Weights of a small mixture-of-experts language model, trained from scratch on English Wikipedia: a softmax router.
Below are experts of layer 5 (counted from 0) of a mixture-of-experts language model. Rows are named router (the router's row for the expert) and show model dimensions 0-95. Each number is 500 + 40 x the weight over its row's rms, rounded and kept within 0 to 999. Numbers have three digits each.
After each expert's rows: a language model's description of what the expert responds to. This comes from a sample of Wikipedia text that the model never trained on.

# expert 4
router:460456534490566503566504481487552498468497549566476560545468477510504477507498523526545489527508556572465463548504472495551542436548478417491469454496557454496436474450508498534424509556466478492495542464596527530481467434502519493453482526571496418580486495533532534517494548477497491538
What it handles: Sentence-final periods, paragraph breaks and == section-heading markers, plus opening quotes, in article prose before headings like Track listing or Construction.

# expert 15
router:506471458522509451484586520472529518482498459498471531517566559513538502464501518483529467477444494580524599541512503596524450540549455526465525491467463600556514495551533514542513471560461522518501382458516551487533458488536463475563526418538636523503510529509592487471578463449535495408
What it handles: Prepositions linking phrases in running prose, such as of, in, to, for, by, from, especially "Adapted from" in credits.

# expert 12
router:516434450499601459527470514541550506495485571456536535532504517495522504501522433398451482508533523419525529526492518543533506469443465494516535534513505561483483543521477524544513588516453545521519471551475516447506512581498465507480529422457577547456538531482461476525467545439476491496
What it handles: Function words in set phrases (as well, at least, as far, part of), plus a few mid-word pieces like for-e-ground, for-e-head.

# expert 37
router:491527447496491532542497422560455481511515558507458479463563455493559517441546536451525473544516382553518500484498568477497453538531487517533483484430597558516504505459491561450548560486555515481506543482490409535499569471420510491477514469555466561530507481555473540584476396532455519561
What it handles: Common nouns for institutions, public affairs and everyday life, often after an adjective, such as service, water, transportation, government, community, justice.

# expert 31
router:526440457520478452485479481530534493514519529453514534493459462474516484474498508453540549469470500455460535521553510502502428537453507540505539474476574588497507513510454547527496452542549595426440458534475434419444509518488492539502504495522444556499543443442493480539452455534540479505
What it handles: Suffix pieces completing split words in prose, such as -ises in devises, -ept in swept, -ined, -ated, -ings.

# expert 5
router:481494531470488468523519511497497431550502508558508462468458554493504477475490540441469567526499531453485515490512435577503551434545515538535444590508530540473477489536507465451492491511548559533493481514503463552535576518565486488453513496498468519515539538477618540475541457501513472471
What it handles: Pipe separators inside wiki tables after a number or name, and semicolons or dashes in stat rows, such as 74.46 |, 37 |.

# expert 19
router:481555482481482541527537527454550549500457473514471487465485518486548463467507525535513496498491543532576470540463420428516533476538506434524464459443484445463517521509480484470501385459554462480548522526587514557517498437482513481483471548423475440476448521522492470483505508474432462488
What it handles: Single digits in numbers, dates, table statistics and LaTeX formulas, plus country codes and city names like Warsaw, Shanghai.

# expert 6
router:462505525475449523498540511525527452515494441548500553511571493513523522465473470494540454507437474567459459530546458432513488512555462485480501512407500435416502466447453509529454502577554470522519584501561522507517563453515518464494467543485463551450488509463568444487531547500437455520
What it handles: Periods, commas, closing quotes and brackets ending a clause or sentence in prose, often before He, The, In, e.g. "." and ").".

# expert 30
router:455464416494522532474541544468551523519530514494528457494427535484515408454530497550569519518492483558516487430572440507539485511577467518522474501462473498451547470511453471482422466508521492499497487525516515481491563532517491512453492576489452497513527448530570457434501599452521514513
What it handles: Pipe separators between cells of Wikipedia tables, especially header rows and stat tables, plus determiners like its, their, a.

# expert 17
router:495479560498502491503454523474481499488459488529453483506510594478574510437473540512505486482550496485467494522519482470507487432445520511549539463527543462550503460546496560520484519491506490454581506471504486486502627480465410529552586554499532452568466487492456415521585429550461542535
What it handles: Unit words and digits following numbers in measurements, sports results and coordinates, such as km, m, ft, million, relay, 100 meters.

# expert 35
router:483534468540502601461486402532449484531558529440451474533587478479463568465557476491506465519514468495580429506538546557494501445454484494503514536413513461444533475461488460545536562442520458461504522542511482528461517454524455490511535515538508517539545515504496490551537519465512568510
What it handles: Words in population and census prose, such as census, racial, population, age, average, Hawaiian, and percent signs.

# expert 29
router:484466507541477489483516476485484426415433416456539471494505505460482434400503518525397463540438477526480496551560501492439555465543450437506413495543480450504451475476495529498484515522543451518529497444515517441516538455589515481507486553512495467476520482528450538526460448464507513491
What it handles: Hyphens opening lines of infobox-style lists and hyphens inside compounds, such as - Born:, anti-imperialism, COVID-19, plus table pipes and digits.

# expert 11
router:518521500473516554491560501493538555446502508518490505441586563484494454502489489510483480500536543575514478512413564493539524477499467444517507494457509475474535430457527446444440432505441449470480492529581529477455468418492530468531464528492472549544473491497491519461511492479553412489
What it handles: Newlines ending section headings in biographies and tournament articles, opening parentheses before "born", and "the" after prepositions.

# expert 23
router:483449520521534458513468450512476506507475467427522404513490458474535519506506540493482481467550501503481493418530564563543399538496432479509539515530590525570589475470487497423497503534485455480525457490486549542487459525435522501525479543504477444547568459523467539564451582547502480549
What it handles: Field labels and heading words in infoboxes and section titles, such as School, Born, Institutions, Branch, Career, Preceded.

# expert 2
router:500567492530428455448502526501401540450446537488485475471501465501502561511513511510469544464534523445535423462510489488504494459524464444519527474529542506456522487460507480516543512468606511503489499468477546524543429456563511545515527549490563520481507563530515495431536496564506492564
What it handles: Single capital letters, mostly inside all-caps acronyms, codes or names, after an opening letter or bracket, e.g. CO-A-ST, PATH, 3D.

# expert 27
router:448486477473526500465551535490498458534498491512435421516557488498497492544520507467541459530479557531551571533481534494575555435453483511479444483494486496486467487471561514522483426452549454507518559519584552511433490422569494478479496532483495449487525489573530490434464475471525470493
What it handles: Line-ending pipes, row-start pipes, table divider lines and list-item dashes or newlines in tables and infobox lists.

# expert 1
router:537499465469539427476518517495476546547518548436571484507448501476551513520416509473492446515436540458473548534506447381533541524524505527473564516514494498537518519496503489420513430481446474514487473560480471551512417492456453467474515428500514487435455506463487553470489513487442440537
What it handles: Forms of be and have in running prose, and the participle or word right after them, such as was decided, is wanted, had.

# expert 21
router:492508531510469485489531531529462479415481529566540547576575510557477519505456448534522528491468535525533466490463447382438617513473595489540516473592542501512551489475537509557491550564447507509514560507467485508484488498445585466480462481507560516511506522543512466488468512494518447439
What it handles: The first piece of a longer word split into pieces, mostly verbs after a space, such as re, un, con, equ(ip), imm(inent), prop(ose).

# expert 3
router:447483533558425495495449511498454581495487468501482535455513546464480502453477544452455472460569542486459577497507524439510523477462546519519518468514564481472483475531483578431437486480517472415500461511520461481488533492520427495528523525530534453574430535416524484543556452521506493529
What it handles: En dashes between numbers in sports scores, records and year ranges, plus table pipes and units like km, ft, goal.

# expert 18
router:528499543473538444505500460452484487545416422480467446434439485521532515476514472527544556478492488505505469495506542459483505505516487491478528464505457508579477458445429439448558478515541463529539455523565456567506503476467485510490483539435463536484471509490493581520480528544509513576
What it handles: Head nouns of offices and organizations after a modifier, such as Secretary, President, League, University, Council, member, Director.

# expert 38
router:514578500478470468542526510522474540488504547541491551506456454490560542553524481533574436476544508549505461399548501435542534568452532486520515529455419605423442510573464446497493518537437469523528455431547424517454512527452500520458503434449531471470535463525512501476487469474439536439
What it handles: Pronouns, relativizers and connectives that begin a clause or sentence, such as he, that, which, who, Later, Upon, though.

# expert 34
router:439492437436519472453549497457509496411518484464419536478499541478458431596521489530465465532492465450451549477513474526446450554564445542470464512539481486486511505499472449447519516502501502519444513417514541526530527470522502517496479517524453445479549603449469463513463580521489510483
What it handles: Colons after field labels in infoboxes and taxonomy lists, such as Class:, Coordinates:, Superfamily:, and the labels Species, Genus, name.

# expert 22
router:450473534479552562484559534480527565514508534455532447490493418537497481457561509447428530514539498471509442507428501550436520459542531504515494490451496498442490515511572427441490489455504558509564450503497539455534498435507486517500483554495482463521524477485425523512554460479467513471
What it handles: Commas and opening parentheses after names, years or dates in lists and tables, e.g. before "aged 28", "born 1888", or list items.

# expert 25
router:531481471512546424435516515451517532482545555492476515505498417505487492539500515436544451446469476434451470506469464465516480543516499502531549438474581491579494490574452521467583516590464470498572521505483562442491463488499481467549530452473435437452512454476496526499505479482520496438
What it handles: Verbs and participles describing how something is placed, made or used, often after was or is, such as located, built, played, held.

# expert 26
router:456569533517475549558480541563506494542475492458431518536495436530528479549549462550524501458479497493510582469544436486490566531461464489519559459511384502513461518453451516452557531426567521497454470433508489512542470432459447564462560540453575500499504517497441464532469505574410534566
What it handles: Country, region and war names and their second parts, e.g. Nazi Germany, United States, World War, North Carolina, also stray digits.

# expert 32
router:511476501507454483532535489540450530504445454543520447503522599528476414513497486465536517534431492458531490504524572507471516553506452507508563518480433489496544484433483565453530548483480497459495539535558472503536507506490548496513465524506487492408458489535555511415532463562492479482
What it handles: Standalone space token before a number, after commas, pipes or words in dates, table cells and citations, such as July 2014.